{
  "experts_per_token": 3,
  "d_shared_expert": 0,
  "norm_eps": 1e-05,
  "positions": "rope",
  "tie_word_embeddings": false,
  "parallel_block": false,
  "init_std_qkv": 0.0334,
  "weight_decay": 0.093,
  "lr_head": 0.00805,
  "max_grad_norm": 1.0,
  "warmup_steps": 472,
  "doc_mask": true,
  "train_tokens": 467100000,
  "max_steps": 7128,
  "dataset": "wikipedia_en"
}
Below are experts of layer 3 (counted from 0) of a mixture-of-experts language model. Rows are named router (the router's row for the expert), down (a neuron's output weights, with its number) and show model dimensions 0-223. Each number is 500 + 25 x the weight over its row's rms, rounded and kept within 0 to 999. Numbers have three digits each.
Before each expert's rows: "raises" lists some tokens whose logits its average output raises strongly, later layers aside. This comes from a sample of Wikipedia text that the model never trained on.

# expert 56
raises: "in", "\n", "u"
router:513523482496510517474481513459491532482520524537458496501458499518493563529522485494503532506505499496512467562538528506501530484506505502560465524494437465457459499470516487505522500519493507542471477494487475503461518500488506467528534503503474527455476495524528501507518488507495493500518507489485470519450508525513510510506481512491484473479529495508483507560465505466485504479508496501484475490519496486497499499514499514459504534471496520472495557511505532468480525477512464494486513500518508457496473474494509435479498503494499472512470503505478490465506530562464555537523508542506554495485511477469496422475518530513505501479498520515512532481525479536442536496549
down0:495517536472524479507486443494475516482501516496499508503504471526498506480494457541537488518483530499478479491466493480528508554508501514503531499496439502475520520521511463473520497517495519526490505497537457485486516482497461521505465549493520528514512490487510532512478506520439487488486528509460505514441499488561502486466487494537491499513483464500467480515493510513491461469450491490526526527503476465498479508497519542469486473460510533522556559511472471493542505522446502494506536493488474452495508479515497493505471567512534478507476553516494525502461518519511478479520536500478526542470478516459523461522490526504559520468523489517508470525510511486476511493507
down1:483487514540510491493514521453498490497512448493513499533525538479513478465494525442502451518498444536531509472493521469512514466475497497507495472549503509531486542490477495474472546533513493500424503506475515484501484532512525495504540552501505482516474556510484465469537510505504496518479496511520481549484500477502482480525531467552546541479503501536495519481526565520515487491497510468494495483482468540525509509500478489511475489469558510499520465479482501507468523490487452505504522500479509458498493514513499494479529508467496470480480487515463481530540526540473533521486490494504473479477486505498483497526458536477501500510505541534522482539492505540478489438492
down2:489533482507526513522517489531535444535487486506527439512476502468481470462534519490523489502470481489509502432564505509532474503539536500471532502498508473469546529522574483491499507489523507484456475527516458489468485544488495498453488540526530516515521518486463536443514518489532510501472518482474517507524536508471481496451487500529505523513507497462514491514531489503508449474485514499504471503489496527524473514498502477462536503486557520466529513500534474467486484523502506503507518502486540493497498498499503510489528461474520489456540492516513524517504433509513468491533498472523515497495513505469484558480479520474507502476491537511481471488491470465499485510537
down3:487501481509503488488510447521444544481446508445481460467485472502491509465483474502533471514493483494533497493503480483484507474477477499493495520511485493508513508475492508476445509518467502487509494493499497487503465482428526522507515508533462544462494516557520505527479486536526540501508555526466488525507500549517535488496514498483520501509441546531486477525496535501506468549534491498505453467532467465512487508505514541471473499536547486496502525496505518499528511491519507512485539475486547491513470495525530536503567492529494483529471540529525511494484496513476511485528452513524486497488480456524466559510478495485523483503479507507467511508498522481505512494452
down4:479523503474506505526484528512530486483518527511466512507520514434499511511459484452517502526536495512475505541503488516518496502526556481488497504496523542489483511515511550534481485495554496463566502462502513458485466520485544505520515501469518500536509533509509447498488520524555470437491514528481453496476540497500453491517521497470462526497511511546489525492482492495480449493494475496492502513497480504510526509529508487507489487462492504488533530514531490486538505487493532500490474506472470497537469510502451509455457505519499489453528478496496469470494487547529522464549520486477526457487504489538534466530530471483511492492524491491522550481480485460523520502478
down5:489504533553486459485472486526441517551579465496479482497499481513532513501521487517500477522478461481499512517490540510488462508497541487478519524504489482490550507481485432506522515462508523508505448507511477516473474509507474486548498465485474537484500460487478505462491525503482500501475490531506511543481504516497524475498480508506487544533485526505527451479448506466535519509516499537477495508459505526516533487492504532457489521508524477535480479485496464525515527515545497568483495537498509509462504461494478523487512479513527517532508469480483492497471512512569475520509519496497487495488479517486538488535462471472500506469511491531511480527527457536489478533504
down6:521516528514535449487505488519485506479506496485518484473500478490469532521499522492486478480518513444516513541540518514483494514511432443445488503466493548505511510489531530467503533489485482498576531520509454527533493472490533511519528481510521487517505461486469486495484481512501442509482522462511527502527463556533509508496530510483520514486535496498530513499485489421470512499515495504480503513482505536496495505490559511468503538516479518514503509503476472512474478484512495498500452514509503507510474505487500489487529482475516521516489473452521479525438489466500509506488554494542537474479499495519457488542468528536479499463483524524476471458503539501521505470530
down7:462464508501466520536497502529515501481546495541499511510498501492517489532476501520523498505502478478513497512497466502498490533456504493478543479457454529561508528512528501513483477469519507515486520503476513463484541494517497509505473524464498508498485485505473505570461472483457507491501493460532527468525502469485509513501473484514542501464525484471449516515490469473518524486514516514544446506485481516514528493517513490533483495465513503550471520502458499510449500518506473510533548523527521464444549477480474524484512506482556507469484527463503474512540544495486505486507484487508481554548465518459520479529491453520487468488479507522443492504528495490529507491513
down8:473494432469490491494497488468505467439516501517512510503534498513502486481502498503490543470492507531506544508481466464488535502515481498500477559469502500519503483467497457460476537459485501460467507499532537502501503495553534478518526566497510480508518515502497549461567531467509496478491512531504510480500516515513541516494500507523524468486483498472472501512496502449541508501495484481491521519488489568488480484523499493510494502522538487525525518532465525485523525445479500497483483508498440541507531498473465495508493485467475472553490511472529477468532501490517515443468521482523531498549516539469501470513506516558504503526487474514473504493524508526508497502471
down9:448500559492525538483474504493543465499508538502506479488511532547502471471526497485442496496477493514464496539507453487500513532520503524468499494514445498514530490480515543532474474479507496492449494526505495501489494510522534525502547467483518502485486501487530444474477517468515518464542489452513459495488507502455504513472516511507507515514468495540500501472505516478478485526471495511507514519473492508547488535489548530504487483525525495479510512476482498494489481499536495428513486511526513514474484463543484496437499481549509485561541482513491479516502533477497508478463500505512478484516500462536472517524490484508460523495476505521559494513443477501482500527545
down10:502446518534514510533477475531522473498480521500465512515530484519525529530461466498516494489498518479455547507477511522490529496518488465483507491522532500501493540542475452480514453506510505500478506531512490504492511519494498501532497477535473459530487514506480515461499500535526489506494514502521499491516494445521454457477513510474511472512484460519508547428482502514457505458480515436490554490493524477508470496449497543489467476494488492521496504511539523515491500503488520522512463487520512473526488490563490512476477485514478474517509501472512513499461498494546490474543522516495507478503521485486480466542547516492509493476476462507564506552482572508532499511522
down11:512479539451464480489490532476477515551502531466529517478466478539501490491504498482529496492473556532472508511515531450526522476547483502500519525493517500506520464453531540522520487476498494518491526520477493498508499461474471512458492518547473501564509482471529464509490470501478491461501519504541534481521482515454462533481485542493522494472504505495522481515549513515494486497529506498510493455472526542474476481463483472503508541528466482519505520526516474535480480559482503497501504508523500535505497517474527499514499488515477485487458506460506509517443555518558498470480471522512532523528513484499453510502496528459502470480493505476522514451490505514501471471517
down12:501492483464469471505468527494478502492466471513533486521512501461568505488530482479535462444471531492462490453523536471450503527531502525473552505511502492484507468491540472479470525538492502505492480497488482481457517514471507497508482486467451562490490482537542493468478481496512540499513530502525518481493488520498513479509503533544491563459530508490448503471563502487469484484490507486527486512500496518517533473490520496508491551454518491550514541532508488491514533526503513501486533512513520500495497487516530492503501471546518488477504479505517507528533449518506509488497513542507505470484529488469496495486496505472447483493508455551543495474532511502525486479514
down13:505506483474467495509513529471482520506503489517525497489511520485469480493515507472499526468507482502506508478457506478511448521494474487527518509542465518485518503486467485512499492428477493459530556521503503483495463507451479454507496525534502542531515496529471509503520492517491512530496524499481534486481454510521529497525509515457544492524486545566516505486472538518513520466544522452502505501493484485455538534525532451484520473508501462518448506516489524499471482482529521511502475468550502482526490503506500501531515534493545548490515489512497462534455482487459538502521508567501444492530481494473513483483529497496465479515525481452510500507494464506476503534510
down14:505523487503489476521468491513456473525490479486481525468526515523475513525521499527535552491541545491512491488480472514550482506531508499479536467549515535531490483506452481439488526525503530513534518497474529460496478469494475496547504477499492493493513483478563524514528435464507479538511514534491487500514458499480511499489525507502523493485513566471480513502478508475510545504506455486472480498467514475513443473460474502482495459521481472504536519524496520517506497479500506514506508522460475506483467529465497516486514470495484441489466481513486483529498470479498499456487521488507455475508514521530503565526504508491485508492441548504484534516521507518480512538490
down15:467509523481505480516471535528498498527505499503524475496527501480496496504502536533489510516521493484534590486515480530475519502503519484490486510502499477509498574525478475520483460508534442489462524524527525504501448446477490517523460461504512504443474513505518497494506499490485473507492453505552472510481544523492473494526495479523470500495488524527509536460465494468547496551480495481457535528491480524498505467484490508535519475531490467501492498474533480475482474465472509512516491484473471448495492515501461482494519531558526535557511545461519493471521522517480503492472513504519470489498512540502522434504492492504525517466511520493504529496508531488506524492476
down16:480511547532477472530467502457564493461488487514468523436496520516517512496487512489453515460464511520446482511490526501523519495503487480506495505523518480485507528501472517557518487498523482509506483487526508543481493501536503501477454524461453496521509516473498528457502516505526483540468427484489524552493500520535526490541495469509494460509503498506497526490497473472521471539481485487524515466486509506490484550503490552498479514485505539494477486495506417483523509483525490512458483514498528491508508490522534503500495483485520502529482463484449500436520517477502557489512523523489479477511482507516494515482492497523533469502543497497537482542494482470515521511553
down17:478509483500503446514478489540492515501484488500501499464497495526489512468484533482494513484485498489490551475501562571507542497469517498487557518501512541497489506513501501525546468478515520441502451475494527465506461483495513489571482511500501481558519464537497559506514540535516519473499524495534488499539486472508458486477463515538478468512498514450502502480490513505511488498525475474496461468489473458517500466477496485503523507547496495492525464521494465512499511469496511536514464537534465500509497532520461526530503510491504485488498537490485489482518500528528513508483495477529500508549454477468523542469523516513547479479481526507520517494471507483506458508455
down18:525481536490492502558533516514488546465460481509468546517524479567491450520492482495494467477542471509498520474490503514478508477487484510497487497514538428522571535471511532538531485481487494515472524449458498460520480496499493477493511444520470455531506484554488459517551522485483536516495484521533546472482473446477518501473491518499471522546500528500489501492512493504509527486481518489521504520520511468522482501528509511471486500547509502464515478508499523471516518528486483522508481492509470484519499499538533486465523510538505504495484490483553473508503498461464498490490506486516526492474504518447556496497511483508472458496501517491459486496481512494498532490479
down19:514508505526481472561465455528532502499524473482480531533549527520504502502486489496515488469515514481480501492529476486536497551492548524489506507501484510475521483498508468529459439529559461496536487490473478510504545527533520508497507497488474477500494512500491464532504503452456471498443484489446551500504486473499501495502442484481492483530467457498513513480492534485477513526488505512519474497486519550483487478485487492512493510489504490522469455465544464530488541502496489544489490472494521512517505524513478535467513509534534490504530528487449476533481513484515493502504484455520510511522446518555521561515490470483500443513508466496476523492525492517499513492517

# expert 46
raises: "\n", "land.", "\n\n"
router:536528454518497489500478546458465486475437500521482515506485546502468519492567528511497526450504510473492482555464506501482472526498478490520491527477475519486504507525483526517534483475469502523481538469538491545493510511510435503486507519515473547499513469539532537521475441465466505478510528501509466538506483498506525473528505472519500479471511542533523513522460514465537510438523495503518490426510524521522486495503480482455499499495431533489468501497489450498522526453508505496495511520483467500524518511493454501507493495447513511491497522482533482506481512536499482508518527493500523514486535527516493503499522518474504520493501520519511482512483507494512487529522
down0:512505486483493446522510515508514493504443521467522512478470505470453464506512456515543507513493483453482465483509566521480516481493436500490487555485484521483540498494474508448515550531497513526528524482493513476496449527466536514538499496507492493495478511469512493524497534498504456488538478496500495510493513482508476517482462515477525460503489502504470487495522482489509471488508528489526479488479467522514516531510487526505546488466485498485530513513486479470487500531466534532499490531535516515466439534472535482522522542499484542522470480549513497456495481538517445469488502535500515494419513530514524475506525505503511519535522537479514496511496521514522497513481
down1:489488507481476534503482511491503480503502518504533503490496517501453490557469544502473489511496539498498520506479474518515483500481561454519537490488498484492566481542507499500456459450508496496493500533531474525498506490489538498497498478479552515504474559456491484546500537447475482467506548497522452530482504489478469504495499514478567478530461501496489496476504490488504536449510521483490499496539488501505476517511518485483462502538467551485530498485489502465532506500522502475504500505520514502462498512522514482487446472520492527518477494489484508497509531509477485534512509471441520536539521475502536557498513514489478487526490446474528533485498504483508511435468
down2:490509545546475486491523539515492518489462494487486478444516512487524531493561482461517477511491501503537521519533534484495510497500521514491511485513450498508470581486501545515477487507540480508489468513532528504523515471508516491564536555476522509501540526476483460520487505515488468519525443469521477520448477480514517526471500497503517477511465543492526524455482510494483530452535525525496476487482459489492495488488532495470467471462496479495511449473508522487468538523471517487475527489532501540465486492508524518490482502507489502498506557516467483475500472496481463525495486485503483490520535513522505493525449508453531483527505489495482525505506506507492464457485
down3:473488452480496498516499492472522493524502493471481437503500478530538501443492561507505517491504502510519490528518508476485500488491501468508463530534501505495536497484518525490524507503498531541512463529455506437531511550449503514540522466506491526496465510497553506462494499481464482480494503537502474479529486455475493531483500449519469518519553495496531482519505463516471533504514519461554511459459526529539468515504538522504488508513517501527474566511525529479551485476474488456507483472482540545499496497522505530452504502502505504501461476506492500516515542497522492506486488505522518513472522505487477503522492503494457494449500516460528477513477475488484479476529
down4:497476520462517510478495490488483491489488545523509501512519514490499453515516460539469512491463464445509513461503513521508516487507478516516516522485481521482505520468553507473502509506486494514484553522461488478466496531503515472471490497516446504515467514512514523511539509506540489522479473542448478541504540493434504486459487531474550513486575532494482465507519497513477494542472492518469509473508500457506514495528544475491475529496546488456462526517509493528506458470513517498497475543502505517484461533527509513506509519494534517474528492472457514468457491482478492461498502540514522524466486485513526509529537536520499489498531519448482511482485508482505522532538
down5:509510504515484483520512470500513498484550493508493517522475540521500489496525516510484464514455517473516489487518463536527523520465547498504522496506477497511485502496495507485501519460510542484477518483520497498524509486501519511508493490457528526470527519513481479509460492501508534522503486500530459514503520480553490497569511510481484478518460523486520524502488556498510511546508497498528490515523495543476505478496519457502535518528485465511537449524557493474464484469500472560505482452511478485492517457457483465502479473491506447482526504516516479458477482463478522523516485471424455544514466477504521543484483455477497481509516449498531518491557508505465518516469
down6:510510488506548513532530484511484479500543486541494490424502531525469532470440494501524504501486498498504495498510462495552511458440522554490502468496516488470536526493521473498479458480502534510473474508482507500478529503507526439505504423461511470535513466472520516491464480489469548479527473505498504516533472479526503526493506485554458532534482490471511499532508513517518499485505509489553531468505509513530450517491494559500512534497513515506493475483508503530487531557501500497501516466460501499497487457519480487510513489537486464497457507502504475486500490475495477484454490507466535503493519456491493514510525545546489480507501493504509506513492467482488547506506
down7:549486506474487473522528504538495511477471543470479500469546526506517512532483527455521503501526521501505523494514498460476483518514522486536521517511487533482481468507541456542542553482503453478494509528492464513509532495504540493485516485518489528512506478493507467469470484498513534525504485481499516445483486451497499513520544481464523541493522487511480532516498472514522511457474511464502502481513485513506474526474497447482483510474529475520496527453480462461459520503505554517547508496442445492532580486497499533456498500515535484485543493474487488487502467482528502513512473500496471463524479501511504529495515504498491477481534483491493532479484494487542534511472
down8:521507478489492479501538507524522442497503453483499500496498472522502497563505533485528525513501516503474518490517490474483487560507495495516458490541561447497506546512482518476503467503486510547534506505504532510548537492499454514501460520495515507511505546479503492519534486475465468461521481497529498507519529476504465473490481485491513472521514510510486524476511479502529510492578478483494502475514524535519452519458519486496527499507478487516465496494505498489558546500439506522500507487501540532515465494494476487477458490467535514536462501434488500510541458513480509496520492495449485481520533499525527485454493461480505467502443485508494525501487510518479488485480
down9:483446493481481519506522472452475505498497531417528482518466535477490512497465514453529505496501517491477519507500497470511493510565497538512466516480509511453489478525475535507489510499486490507485503492528468479512464483476495507472487565475478451495493492496482499537510570501519479494490497532501532493516524534484498510512490476470523506538479477498490520502515511539474506518513522455537531534494451512506512528481489515481514487520549512484538536472487486525483513491522484488526479485479553512507532512500504492498472469519507523519494472518448532533534493522511540450463447524531519505489478506488523510488435528521479509517509515508510532507432477459498515497482
down10:484546496568511470487500494495454488558508434527507509539517514517467493508474491495498511478486485486509478518527487494503516491512465483507491488477483505512450548510520489503493488505477525524522495517519439488531509487535503526497559497481484502536566526566490509528498503491480470495503458507528514509485489524488503485493498455546490450523538431487460523520530501489535499488493494501472513462512476499467487443494437517475490488519463511501498520495503511477520522512544450498497536496479529479530523495448502516504500528521507496487532488506509514487492525567513511538488498518505515519517489511473483529484514474475508481493442522519504440472483507505468483488495
down11:473485485483491513499510513493472523542477507442482509520536523472506494472508463493498468518513522529468532509535517514499489503514482480474548562506518482467513444482523485516508500516463477518457517467514468503483523492506538432436491483502444498461465480490518462543510542529529521534506507498531517490509498468469499504502489503513492465510480511495482494516524511535510503511495506471495508547515490467477528517540492512467509478542495466476518465479523452537456515531485464504565484523507542492451503481503502537487527519496538552542504474501458499500513529483496502469518525491538517505491520525490487548515494464511520522476501510522457461487496497493519513478487
down12:527529471523474441503481516480538498490486502469508500517507561446501532531467528469507486527475499507540504511474471516529487527479530506481532458501492455478490480495466473502518512468497418474454480456489512540524491461496504476493492481524486538448518532516487516487521491526519517518549488518512535478512518465527516477480542507454486500521492461507485520561572478495515493479476498470521460505507503523495526480506483498466504502512495492512500508516486498540469459481550513502515492505476489509512541506498492518518530551506520514505496506439501488483538512503523553479498486526506462502505473510505482517481516479531541496513461451484479472505491521528515501472516
down13:476477469484492512504484472517487450526554498468557518506457487502499521469449484497527542479484488512501438508546491482531518518505532506500514484459510508511525544496514515527519498490453484492461515454526495506525482487520511522488489522481514495469517497509433499485468511499550497505496522532508486459497490510516508535443467498484486516522514496546482507514487522475483481534471429510521546467475538516498482520483520524514487489536506505487476465495520519490552501487536518536500505494495518536498516455546521501453516538490486520518498530535502481488534514479519523474506521483513457533500520484489499493482498462491452520534507531504443528484485487459472492454501
down14:465466548489477544511488499492537501463515509515528485471536517517512536513474525460510532496483525515510513478494472496507493521470485497474479452484510493527520524483536478525518547510535513448481541521508549509487490495516494515501492527446524509502476547484514494542463480481501536488486517506487476480476506487518511519459510493453523471497513483521518509489485528508496498520534505568482495497466542521500475499506438518488497543553467484556517481515484493475499439491450487501493458488459482468501499499546482486515518519451480501488517513483475551490519475450530496493508512460523497488538513485439493473512504476532484506474524530494520534524490489475492458501480
down15:461487527514511481497511509490472498453517489547514440526507466465525492487519476524528524497487504490545514463494533501465493501519482512496492484520531485520475502428498490541496478533505499490483505466516498460505491468525561502475467451517509535525518527535476475488503471508536474530504540509510459489514450514493497463495515518504521477478536498495503513500548497491478527490498519552478493526477504471503445486458478480498506514489500500488514479491548500539525492491524514504478523517515519504503519461504524540495518520504478531488552547463446505495521473515535458560467493488548466525522454525494465487499507483474520515509496494531468482541473519490486557490504
down16:534476476485502479451502458531515524531490491449477529479525481498492535560495516521539544503502505494493481506497451476496441508496529523495525475518507522514442504498460468503519521492515534508509445481481481530483507501538571503540483527529504524517509520479480485456493518529453501508520505519492537514497452498546459480490526500523537525520487507488458502475455527440515557492509456469523504490495509510491503524499520491512477485487491514535507497501522496471456509512447476513514493472522465498531505481510504432438517494496516512486537500509503472501494532509504495534474480522482479496507493500528504477538467520486504525465496524490535491522525523519482515506461
down17:509530539489520556485505512500520496515519462482501517443515526526480496487478498516470534514535523511495501503498480487474535487534477496504501488525489534549501540480514491508474511534503513496476509498468514485474529525519502518493520502530481523568502516499523501469463462489527507483498483485503529527452494493482520484508474481550472537502501539479478473509486487496507541508487497483477446448528508512470490518515459533535504461464468514563484513517531547491486536533524492473554495468484491505533513444506497452499528467500507515460485496499523490514494491493516488519484482486460486520551437490496474485476512449475479501463503438498535519467535465510502526521515
down18:511461486445514501497477515499548474521544518476525494494536498502440489514478462508491499545512500511479504496473464480519508501470541487479515495481499523539514438548543512482499480459448501511491503526502507499520494518487489468526530476494515516483484550532477511540499523497510454509492466524476532503503525523517493550501458499438527516532430497471517436525489537485536525518555520499534474524499479502498496550505489513469502487508486483551544448500467501517546481507480456507509494524516486495531498526485495492522524523491524472505531464492505514494486474520500471485510524500488454513492517527489496495488471499539450480507486487467507508495458507507513483531521
down19:536491468511493509492508490541507531502493531469527508485526472490518506449522499476466483482496502511466488509498500485550542491484533517514486515502457540492500527533548538468523536494516527503436481477510491520462471485502523473525502503501542477522516420478497486467511508440456511474511510511509502502502509492510506509558483468523529497509476534444482490511508493534489513506509499456493506484514533476499528547521472525505486451463489469476534511523460517460481494469470516517490568466495507496509512494516483522488453480478514484487489511496520501515490488500502510459493461478489501476556528530503528488547484467502469541499508538543539515536476487484483511518534

# expert 48
raises: "\n", "in", ", a"
router:507526460536525500527489536500485496497470511530500505495502519497495588458530489521497501485553528436482478501506503497493537543517448537538489500494514477489494506519456528477522448534447497509486527470487480487478495520526450456518552512525501497496497490536506547511483482466507485518523538489493522502495515509480525503529534464535516469465504475515526513484523488516543480469493488511485477459510510503508468502519544496478536474480503488523480522502552512482476507504524511470515492507514481478518512482422465467488451481459511491450503504480535465508459513518499493488517464495475479474518498519540492487490481538497519509534471499526481512512522494520466517532486
down0:498533511479498475469474516482492458479492469523464487523534504516474500457487536485461507529477458490448532480485519476456499533465526484525537494549513511487490456561535482505545488483504530520481498505526483507510524530477496511464476523453507466494471486484502513483515528503484566487516486490514497537521507536516507496523472522488523495517507526524469473477456477504499494464529480481500486523521525530509471476452482510486474535528522554487504539521501502536499514512500491462486547493506503482495515489465466560521519503523476486491517451489506549468527508490493498541516499506498503532488484437465481479511522499500436483540506526460504544495469499495467508518501
down1:550523499459525496464483478514514483516523468486499521460494491511512532444475538449498458514473497499513520462453485491510453479491504491479524484552501521483505455497511472509526505496505503546456496503506463496506500487513495485487454484490509469495508519446518514489478507532552557499507530525494518525515534499491448514515499478487493477558526532523481477460504523516487509529498489480522486493496509484504503482467504478501459507497533547475513546454506499531512488528538502414506506483515495490525518497527469534522510517492485489461543478501534557498524475506487475580517491481478485519483504467493516497496507478499470495522518528464513471477474531516524492486532
down2:497531512464524543504517537468455503509503540510502499505472501520483535525520489515496496480511537525511514521489515455470477478485503480507564501551529454473513495481482494470516529477507474531533483479498518462489484522514465515556521491520525537475500521524453471513514510524508452502535476507459491492454480501498477462509509492520554488529507499497520515479485524479496506524478513517511463449490456499500472511494513472506533469522482479474494511535478476487513508513504502506517493504487539491494464542504514513492482472498494522533498517510465471569454473500479474467495487486523476527520503513507528538527517391476502540505566490489486484495505508480474517467504
down3:500505528472523532506531513464506493549506456488498537504546498519506508495492484456474499488537496495541495512503465479501484445497473521476511471517504511476519502513492521448540493505535474497527496454523469480485454478524477512495517510507555491511539459510435471451503515530549512469515500480500533451519514478580496479479532455508517494526519516506547496510528492489510504479509512503472484532460482511527485479487506506498501456499503478506479490521488491504473473491508522471488525464503483508514522489489555492492507470500480474530533528500507498586523481492507502523494503535471460498506496488493507518441500482500516539542486504512470513538474479508458453496544
down4:499484548496539465553531525468484470446513508519486539491481499530473477474474495502532527523441494484561579467486510493493514488506519490472536550511485485509549489468473514461492505498498492437495542506562465522472499520502491458491495493466499474519482510496512498479510517473509507505518494492552492503497503491511521493491512515508520523544458524501508515477532514458517521471475490514520459528484501462517451500524480497465507481514488515517496480502493491493504498513488508480504486487516491544520444504522492497494485461518507494513484512465479450460457460480526469508556554504481477510503507542500478517489512451489483496486503497480509523523485533527533544471531
down5:494500503532521479491522541507513523416514510462516491483543489516563498540458525514529515470489499493515515504530479446505490511490469472510451490465504509487542496459508493508462492512523482487490502465488496556458548507531497536494504471506486533532531468518522505505474510497530531500520464465522527490486470507504487450454514524461541484518527505474487474507491511493499458511525480463521495527528506494488516499492493525500531458500510491472480561475458534464527472538516513494455509473505508505522470465474489464438516529516494509507509497489477506500542519549518493468477488488504483467557473484494494502506462523518505537470505487505534515477520543493499496491515
down6:479459569482494483459527502505465481484488492540517508557535522489512439492531484471460517524475519514483518505519499468500491481509551466474476436439500503530505497512506489499541500536499491499479520524519469552492506462504510499488484471502482536448494474506528505472509505478491520523526478513508577520480446518486557477502487514495512484531522506482497504482461513493475513501490483503502479530512495460518490531529456525476451510516492517515474512492508529495474482496487508480479508517498501505487475535527474528461479489519481531543505529514482479487489504502520521468474480522544546498505478545495495497482472453493518486510510542462505527496465490503506477576507
down7:522511442443518489487552508495449524530439464477484518505462479501489512519476518503542529511462512537500498484485481476488508530473491502486514481488518536485489485467505499502517511518495484548500518431510496490473469482500527474463521527501501500510484449491512476488525490501521525517467492523492504481492466448457472518500518514538517457507523483506493539507522501457512464524462481518480496456462519569471501531481486485521498493522508479464518497503555535497479469487509494532494514537487505501506502469483524510521485510516506539488508529483517493536524532534494531540496489496544512509490535490478479517524520527561459513563532484479454490528498501466483467498518
down8:506489463486504546459488518487494466600494489487491529484504455512502527472498483488464494500552474502494516510506526517491484505467496482515533470532517529459482519530519518485540501498518494517529504491516478483494486532562486516461482476507536467503483481489471470488510516490482507524505533487501495507489495458491479531469517508530492477543523494535508467472489477500521535494521504490497479472501485542483516482442501449509518487499519464515479537525515470481524485470556505541519507482481507490498465482500501519496464497482485480501467519477542545574539479481483481528518491475463473539504509516506474524529525460514478547552478528478493471490483543540480480491508
down9:537533501476562545477488497510440511525464454507476530478499505489465526466528486520568482493519507509516537509493513461472542487493498511456544503524537519488494493508532552462538508482473485533492496438527474519465467496530500477503488521485489454532520508474477505537527500493496481524555493476493513475531503476473467509426484496485489477523521483515550501538495505509506513436509471485521478480517517563507505500440475498494516514505510505469508513542503463526491513480456493499514514482495511502494503478520482494503486501495507465442481506478500519552531477478473514496483513475520471486490515515486503556511500491500499540532501489467509507475513518505510490515482
down10:468497493547499541530536509510477515470499525479471472525492423437515461488518520519517514486512492524464514561544560519503503489481485474466511455465511493493522487524512505512512519499531549506517526523495465490481495540494510525451516525491495494540467521488502473491497541493502508454459483510495484424496477520494517492489513458505483506483520468500488502510513484464458498485491490472504485491513518484504516488510466523510514522472526517522505477503499489537483477505501487526515552495516544540523506486457464488514498509492481499494543473482482491516521499506497520528503481521500491552464556507510514540530481442540474452489474518442460495515500509461474509493518
down11:500502516522473468485480504519472503510505464506495535490555480500494530516479525489450482504467459487454523497519571495515499505487508524502556477521512509490421480484513512532524510563521482485523524445530490478528463454509474549486555501491495484525492524488482506479514494520526503522507513504482481534492504516549454514541498507511474527493524515506489478542518494488539478507466467488487493487493493532492505458500529465511496510545467522528510507514506466503509514464525498492481520517481462530468464459498544516502514485501507515520490514534524495519516474470510483512507508537468489538474475486517490531495482494443480476541511514476439495526459520499487455460474
down12:488518553519445494460494474455458479495463514546491574500517472453482491492530494495468475498477491509490502509510474506502495478497532522498479499509519550500490517492473503493523531496518471510567471526506533496489510496519499452509496455471494500497474503521517519516546561481514467534481545541487517499524516524515530496506437487478495480496479502489503514528487486552500500522489524499485504527504464512459488531537550512487494463542505495539513483507493467455548495464479517503458461527511490482499467483482538485458507498495516535470461516519481484510515521547519472515476496477491505461511496501482525517517487460486508550531501507488552492481533491466481522518511
down13:520469469529515505503485498512486517477471475473526508459464502545498511468431536489521518483475495484523507512473528470539522494450508520504513461475476482558465487514522464542463503505507463546511522476492478498504486492498501494483494495513495490521524531500510493500520485477549477476511479460475483497547456483522476513487501540492523507493507508507480524517491518506520494474501482513571524515496555486519511485482498536485501529494541500453533485509504537477484504530527467468493484495460512475556521499504497480537453476525476480469528519478521584476527489460505526537488531501552498480524492523454501494506523466500503471510504496512453512518505512504511462447503
down14:506494466511523481506542453512493503506516498489531484446482476487503472572460514487500489523513553485468482513515510459496484530500518495488501514499515472499453550523496501461494495497492490447501484497506512489493497450520492474499504559522538533474488496501516510525472538503474522488511515492510461498481522504531485496526485483485505481473488494489465507516461525513492517498536497535523513526511488511469477460491528452510483512496497510481554481442525465505449521499553510522501538487477523520484511501570560451491483504533522492503494430508506470551534481526482540442481498516488472469521505480510477519493548496523523507492495476502504519475512548485506487486464
down15:508534528504513488518511504467468489531494549537517498478551477473532473517513541496523549451514505489531501478515514480517527545521511492447508510525507446500476488509461517480508479513467488517492460491525451482506491459529519488508476502505539497460503463525503508537494504504445518584492518450507489515506564523482501513478448500495527490532478491494477508477507473541512494505480454493525497491486535491492497512508512473495508460457508448508509507481481474469528498500499483495502467514497449512501470483464525486514471484540530547538531490511501513513460500493532481516487512496486528474515484503554549529481488463509479525500489465475456513532514484497499494463498
down16:508502530538533481518564516517481532495475529466484466478500488443522540518493494513528526508465490518559515480568527510498463508532513521487475482524482493519509511493522477475509509468480508489480486496566511508515500507538533520511512497556520493545528490510524473499541484532491464469508454542482466458515519496562504487438527458549509521492526490526482482516495500515486485460470469501514497500492511467498485479455508524470516503498534472482468523458471522489540499493495517494469486475508489510493503518519445454497506465476494509485542519500476509549510487513456492506524500491490482487493484457517480493516498452481530483475494500503513524492531487464463473500524
down17:490536484483522487518506452536561540525490470487509527502514486458497510531461535474475501475489530516538518434507506453487514479489473568511521462513512518455490558514490486475485508506506482482489530495509460510531545501513534522473523515512528490505531470483481482500519503509517494482517508507515544521525492475511490469470475499484497507501514473482489481480510517485491505505469432492510533488531500478541489489514478508479480523492518485519492489457503525460484512555510480486504510459499519468526478465513520484472481542515543523485502481503476536523504439508517486522466458519523460491519484511509487548426507519468521492530507527478496519523485528534519485459456
down18:490491543481475459507495480484476432535512472517524498502539493486489491482518481481513470480478483536522508483496498453492519511532449493524504512532527457502512490460534500458484508507503465523520478501498516522489458498494528511468510521503458550517465482438518478512505518474512529489510471498481503518570471490500542481460497479498507522518525518483499516528545506527501470501468490475491552519501548512528503537531490493534490507522479503477533504503514524524472562525489508497533500502487520505420496483487473501531494498521529502453475450538508485497457500519507507531491506526508529480464439481500509517496539543517483452499546496500476509473459494474491508514505
down19:516483495486508525473513491491460498553469477479499533469476531499507516467513504495532491489490491507512537480500514478509556501485488471468537541517504508513500524471536538520523537495492507547530522482492453477520497524556515514494523481498495478499538488499498475520520517490463448528554427486484489488483492470505462531496467508513478540510491487499525483512514505478560521516492467519485510450515495522480506500492512447519528507495522491481507476498509474465481458518477558509485516455479505515495486464503472490467474499511496517478465529479548499578504443509497471515486495533538503456485475557504492557520513471496486533526481520483525474507515492505517473514490